config = dict(
    d_model=96,
    moe_layers=[2, 3, 4, 5, 6, 7, 8],
    balance_loss=0.000569,
    n_groups=8,
    groups_per_token=2,
    seq_len=256,
)
Below are experts of layer 3 (counted from 0) of a mixture-of-experts language model. Rows are named router (the router's row for the expert), up (a neuron's input weights, with its number), down (a neuron's output weights, with its number) and show model dimensions 0-95. Each number is 128 + 32 x the weight over its row's rms, rounded and kept within 0 to 255. Numbers have three digits each.
After each expert's rows: a language model's description of what the expert responds to; "gets" lists some tokens that make up at least twice as much of what it gets as of all text. This comes from a sample of Wikipedia text that the model never trained on. Tokens count by the router's weight.

# expert 35
router:114127075082119122095122140102120073126125136099106118159151098117131155212165160107116173063160106122113101104204199107105125147088158101148145179154112191089117091070084026102123113144135151142142114116099127120092110110170102146115142114129099142143103129095119107111202115114072135138
up1:149100136174090163165161164113075104179113123115102075108102085052167096097126103167166097115133125123171088152137117183118171087106118112140155131126121140128109077147168174161139137105221100118170169073139102119122140090163160154167104144154136098133107134173147173089091159180123093086
down1:099119100111146120125097146111104181176153066164157081178062094131097153155147154093116177126099122138112144125169148160176095114180104118181135132105111137147161124132118125138081089100097092122059081127149120202100137128154121090124125073121189129144129195131134136056111145180175084150
Final pieces of place names, languages and foreign names, such as -ville, -shire, -ish, -wan in Saskatchewan, Finnish, Bangalore.
gets: "a", "an", "i", "o", "e", "al"

# expert 56
router:136118111093124144164121214111145168161057149139134145181102130138184140156158125133111124183137163175117201182128140094149119170144147092108112124177158111176164163102095165145116176165062176153121125122177157119165109115099147115185154171155142142120136190126153111121059137157111126156
up0:124052118163050192109138125145087105165144120085110108146147111060077074122124094146159123128166149097127129170162152163106157077138105148180198086107160116158126130150186116177127101095162078125130105088164094141152062120157164127115111084162122098103110154161152173140161154145124120126
down0:127103151160075124144067171073189170161066131118090135122102094133108101160084109098138147139170108134110170144173156127114185084110154132093159172129179132201144078142125082161074147131117074055140122105083153132136112069111145165135119167143111128122106121161114112123103067118154101168
Colons after infobox field names and the Source column header in tables, such as Time zone:, Title:, Source; also mid-word fragments.
gets: ":", "O", "E", " U", "U", "N"

# expert 23
router:180115140170116126153170142149123103105144147157139137134182090170086121174093110111120091098187113152105116160151185157185095103166169115098112167104098182134099130128145110157094111191099107140109094144149155095162157107115093222104101065191096175155130111134133108131082119163121176169
up0:096148124118074180152152190100076106164143077093113102108139107086166083130149110168154122133085145100185132103126167116109156082093106155156147094094084170160082070194141151141162146159161113147138179169136127159135179111147151150068139155106125108103093114160117209143127153169113122084
down0:121144179151119076166110178061105143151120156065155128127122182142165069136184175042103139129164121124114175139138149127194185100132146117089106125118118109127144127130151092064149078143140135130146073175169144138056101164174122121111129147128124158116128114138085101143077127087079096139
Word-final s pieces and clause-ending nouns like work, season, Records, Championships, goals, plus well in the phrase "as well as".
gets: "s", " well", "ts", "S", "′", "e"

# expert 24
router:126070100157155129105192115104157102139086162102060118167097142162153135151133119120107135139127118060138197119086051063145112136149070126086183130061130145147140161141169146139093127151126146104120159142159111087178139122181135142107140136119095164152183127084175094129151145167185162152
up0:109099102195122166135169167082106133175178121114088094110137125118149106172132099155145164181101165086144201126168146136149151151079161150163074134151097170164128079152145130120144121094100100139155069120113036124112148115175153156114176147148152137068082144151117177111111170145099108097
down0:115148084113118129141127162160140167118186101130109116076148161130134168085112162130119097076155107145063155130095155085103070122158163148158142084129105189101128122103098155056133157115084124124072100113075113107143134092137114098121120083110138118058165105137039116072135127149202166117
Word-final s-type pieces such as ens, ers, ans, plus S in coordinates and plural institutions like States, Corps, forces.
gets: "S", "as", "s", "ens", "es", "a"

# expert 19
router:143098088096078119175175067130164130095186096150109145154122156092073132099078064098135143153158101130122132140127144119127186177056135186158196148114176128078130130113108141148096080107166096125126100171123106142133134169134175188139073076123187119111149126118102111109129098082109132140
up0:112146112154109144144137121097084137176129154077140121094135117119172058110118132183077104095171133087129121134145154137099196104113124111158113122115090105201116119169107105114185178181119142083154115098129089144062202077199167132099154139106130138134128135171127125087099167196106103100
down0:199109129105138160150095067172105086115103118121163100170140138128155102175097110168116151116163136150135120143126115081100141079131165110116147107081091138179199157156136130124039077138148142129208123102074151179204087132083147177112174151144122146110115119149105139110113138154120173108
The space between a month and its day number in tables and infoboxes, plus year pieces such as 19, 20, 18, and month names.
gets: " ", "19", "–", "20", "18", " June"

# expert 32
router:147120133230141113149161125060107109125146154141114135135103111051197120113117119120150150177165123171112127132130099143155131149131157097191132113144167086167115121178138073148130051077137123132148109140093133115109089135158082078064155091127125119112082163109115170199172109141118085119
up1:105168137155132136165132125187118145124078147108140115116148080098177150157098161134126165093123189134158081153142120110197146100115100119164159096124145109101133129140157063089189120140161115117191120143142197177060111119147161100105060124175096171189092133160100198145114116136127137157
down1:095124143131095128133193129113157139121167117118147207103129148144112103098120128104121124140084126099086134066148090150115126156103096031139116167125102154095108140137165135065119177108061122093172100089157157155141094170161155168124127162158127100154152156133121150186051140083048120117
Suffix and middle word pieces like ish, ic, ing, ist, ant inside words such as bishops, chronicled, easily; also political, social, but.
gets: "ing", "ist", "ish", "ant", "er", "y"

# expert 17
router:056099131137135171198122128135146110133130126169103141094155085122170172109061175142116139161157098096137135098176098114141099109132112114079126165101152076122187133169146152185142182152092141088119162090126184158112111133060099189163092120109140133134164107135177135191166127096127080154
up1:130150079146072121115154150149119144147160128092130124139135085120164097135132090157153102121158172090162185164173121148129186093075127129165185066116105140110062125123113063114108163124146107202126121093125118140140139172179172183051127137142170124093108162134116151105147169163110166062
down1:026202138101124149137111167143112118168140099119162186137089077112097103121159124143084197169100143101120138086156144131155086141153159096113095119114141183167154126142183133095176106087171065084159109101135150136124114172145115072184115187154116129154172131125149109145119119147135085133
Short consonant-cluster pieces inside or starting words, such as pl, ct, ass, ric in restricted, rectangular, vassal, dispossessed.
gets: "l", " m", "m", "b", "c", "ot"

# expert 25
router:150200123135169117133094138088115064123079159152149130112182121168147150160181042112147131117203186110084079095124153178123144138113138123148119116171133112122128133153205071183191119127095121133112136143142134076114145169087120080148096048134103124160136116126125111133142110123148162146
up0:191094132143096200150156108113132156169155123069070092089137114075122056179109139194142141140146189110172168146132082136106130110075120144131191139089085122113126074128167079141174152153171081135158164102130126120128153101177162143113134083115116132136121101169072112129119167152122109119
down0:131103148122111146093090185175148065164136119092092112109118150104153140116097215103067147144053062121089197147085125143163114122105117103136124102101082160135144095107094115076111161147094112090139138149083169078128165106157149087136149161109186116112072135119108146155147081119107149170
Object pronouns and noun endings right after prepositions, such as with him, among them, for himself, and others, in narrative text.
gets: " him", " them", "ist", "s", " it", "ing"

# expert 40
router:192169131136121094139138136116136150115127086150091143167197081096175051078097172121092122169119149178113116108155120163128124107126141176075073182106148068171139128158097098129138167129103158136135135122112159134151114159136104099103161171086061104146168072188147120127080116116152102174
up0:137159124164148118094144179150088127138142127132103118150175141139179097105110100122104090159122166140134096141113155112034166164096148165163123104114069101208147088145117127159072154140112115168177147136144096172214131156171120155119121154144139104167117155182088175091108156150056109140
down0:161126136146103103112141132143120089080130137170133117179113143111170097110118054105105093145097180129057101146136111069113102146126188162166095171137123136150078125100093161121172115114151136167150152114128068194151131084133134077117158150068092137143084059106115102073091095127153095188
Opening slashes of IPA transcriptions, curly opening quotes, and short prefixes or function words like pro, per, as.
gets: " \"", " as", ":", " /", " per", " pro"

# expert 9
router:077137161084137127129135097119088085154178095097160124096113137148170154133149097098120136075122153057154177077090158101211132165170122173169136133099102154110108099111202172085111102144094126133095137153105134094137103075128178119147141110153167137096097107114108133108092165127097047084
up0:176099103139119160104168181150092109175127116118106083134121114060170091083108123174159057163162162093158116161168130178142169078085103134136160132101101130126124131152142091143138135143102063119170131056167147142186170152118153178119111113193134150156123153187114150131131186163159122133
down0:150135143152102127128063162104088215120093098100117113205092079113158134166141100095106092068144162145138149109083073132169086070093145122123137105111126136112069142128144126111129178177091164115080158094148187092157170142139053092112162153137114138118167129147168140114128169106122099120
Infobox field words and career verbs in biographies, such as Appear(ances), Date of birth, Producer, Preceded, won, joined, signed.
gets: "ed", " of", " won", "ing", " All", " Candidate"

# expert 20
router:152179170139114117087103096130130118117122126158142130085086144125170097103108157115133145191162162142118060157145156146141109122089160074127072108060140099118178133187099079119195141063099100139243123110160147128170143091152104077162127138141125097152170133122137147108134113119099145169
up0:113127144134105169170164144114092149169178145117136093080101120134170107145119095150106074192068152099156138136133201160132168091120113145138163126160111142134139139117112147104141133121145132165152109150208118171103126186142165188093145071159145178078060150131120150161075184169152104084
down0:122154152086147148150147175140193172121137125111163204160158092154102170161127190184127090118179179070145180079157054106114108083121129145115135150165138129133096142099137090136112130126125156134100155177105141116183129150118099106115087149129103162080174116165137159061106061109115132118
Subject pronouns he, she, they, who at clause starts before verbs like was or had, plus word pieces beginning he or she, like shelter.
gets: " he", " He", " she", " who", " She", "e"

# expert 28
router:111082171109144112126117118114181162150109051151132109121105149117126122093097123142094069086125143079081150125124124157163163116060123199131153192160183120094133155105082063202091145124134119151091090059137179089156142153135106118137118157123146111119163122119126104111067098118191138106
up1:102187168140123117070152150119076100123184128077094062121078080138174122142127142194191106171178120102155163100097174120139106082144123099166135117119137144194083083173142154124122102136167142123164147122147133130136144132135194156110159141177086172112092105139133179173147151136095122085
down1:126109064109162094183175101090188183091135139167159174117179179145113147111136136102075151109117115122122143123171103109148124182094158097122135156174132153130177171083095149084107157149122141120094160111088146117138101139087101133121074114143161145143155169110135047070109126086149182189
Digits, colons and signs in sports result and statistics tables, such as round 3, times 3:20, +, −, Roman numerals.
gets: " ", "1", "3", "2", "4", "5"

# expert 16
router:181105110190089078120107077101127057104110092071139107164134118142104120137092159110140103097167152144099050119124122112129112153105173120101163124115159107136153204134104087167145141139057159167144061151118132147155133190167174064111147137116088106098146170127130148152134117099109174167
up1:130170134189057177151098153085102109179175152096112075124128106116118131199123151148156135114141125120172158128129163094121144089108105107160141137077080113118100070133178148107152109095216154110185145151150113158107127121128186106144132103138167098155090080168124178157108169185096111122
down1:141097093094150112118207097114174198073118120072149132126135145111147157163105133130130173130110141147152127121124128105148129100114169150103112232185139132118156100091117105138083100117103087133142107100126162165129094153102192178157169068113158115106156109042112141134080164086116151168
Sentence-initial words, dashes, apostrophes and pronouns like I or you in narrative and quotes, such as So, —, They've, O(zzie).
gets: " ", " I", " —", " O", "H", " W"

# expert 30
router:194140158165157148128116133074123113105144167077081113124130114127115134090127161108117121203194114143112159123132136125146127182109118109116158119071163176159162117185110156108110106091114111108162140146092193069101043077154104102114110175109139134104069130108156144080170129176186100128
up1:202161152146114183149115133133119123181077125047159128119099159104131128095152141134106155103111179119138098181072112155133116155121109111119148092075105114131095140087142116131161135127170012147132179141126137177128091181140154101105125122145087162132077152081121111074189121161105142098
down1:124101161090092120149129138124158074142231129150095133106105145124144176113079089077128103128126137142154118146174120131124183064149129147121139072150155090097178113121159125172150160172074120136092164103142129159087115091092157139097094068118062122150110071163110115135067116092111136066
Inner or final pieces of common words, such as ent in mentions, ing, ile in underprivileged, and social-topic words like women, religious.
gets: "ing", "ent", "ist", "ant", "as", "e"

# expert 21
router:180108163157120148127123152179152155103132132151133137140163151133162131135134164129182106130141110169113163159126129110057106124079156083101133167112134220103141128133106075133076082219121149071127115098109152111082091121084106197133053155125122108120136110180056162122119156115143159119
up0:111149128127070149104087147085136088176156088142112139130112113139127128140127143144093124130106128108159154165107079131076123146207154168097124124088113082092144175128147030151112099108108083086139094232111097153100102117104098150122118131176139149141103127073158212126135139127125100069
down0:112145108107099172135155163143084109105122110094144110106149154121189077140095173099113162134139118070123124166102123101097164136121163168072091120119120116126110149124122067143093138139105129073134108118069150143124185157122144139168138145100088212083146126108134192147191245103148138154
Short syllables and particles in Portuguese, Spanish, French, Dutch or Japanese names, such as do, de, du, la, van, no, and single digits in codes.
gets: "i", " de", "a", "o", "as", " la"

# expert 12
router:146145162100148125133138120133133067158192065104120162056101125167081145196148062117157107136072141087146186111119144112178135147174110170154113104153129127110079147068177156086139158173158100124098124167114141079103123124124159110117183143132163132109100109149171090120121159119109084063
up1:172155136088116133151181119120105095139133111082109127171101125121106127178135119143123126165089171095092092093137130114108131156105172163140141110086115154131179170076109110108174177178114126083110129152105148066157093163133155147122116082126195138065211079075046132130141162139100085105
down1:142186065164135076128143132174140103161148052072095117146102126090114094118162122096111125115191135147123133106123155153113135141094086140172143077150145123127138130094113124111067192118129120109168160149114110142154116137091186085166155169077158136147080177137112202098098151097088198154
The preposition of and past-tense verbs of career or duration, such as lasted, joined, won, signed, outlive.
gets: " of", "ed", " into", " out", " from", " all"

# expert 4
router:103178119100099104102075115124139198148108098190160165108113118103130142062150090156099190141098124172125174106100126133117132133141131143110150152131127167125177147100133133138101201109140024073134154118090185096180148108090094088122108164091082118154100130111072113150169164144124113138
up6:152092053134060150114150153123098103164153119077107124154144103147137114143105122203154121132204165123157140137152124185069140120127124115171137126126078149137125119101152090079153072138191118148146130095142091114138142150133153158097130131209125141095106171088123140112133211194173085142
down6:156088174116163128132139130108102125137080150104108162161172177082128137123177127139145132131081175125170168114113156091042081069136114095105139135091107198134114122115109110089140141150140122155158172174194136130090134110107160137194204114118157145064120091129131115096088152069115174118
Column-header words and capital-letter or word-start pieces inside sports tables and lists, such as Nationality, Years, Time, M, Ch.
gets: " ", "B", "M", " W", "Ch", "T"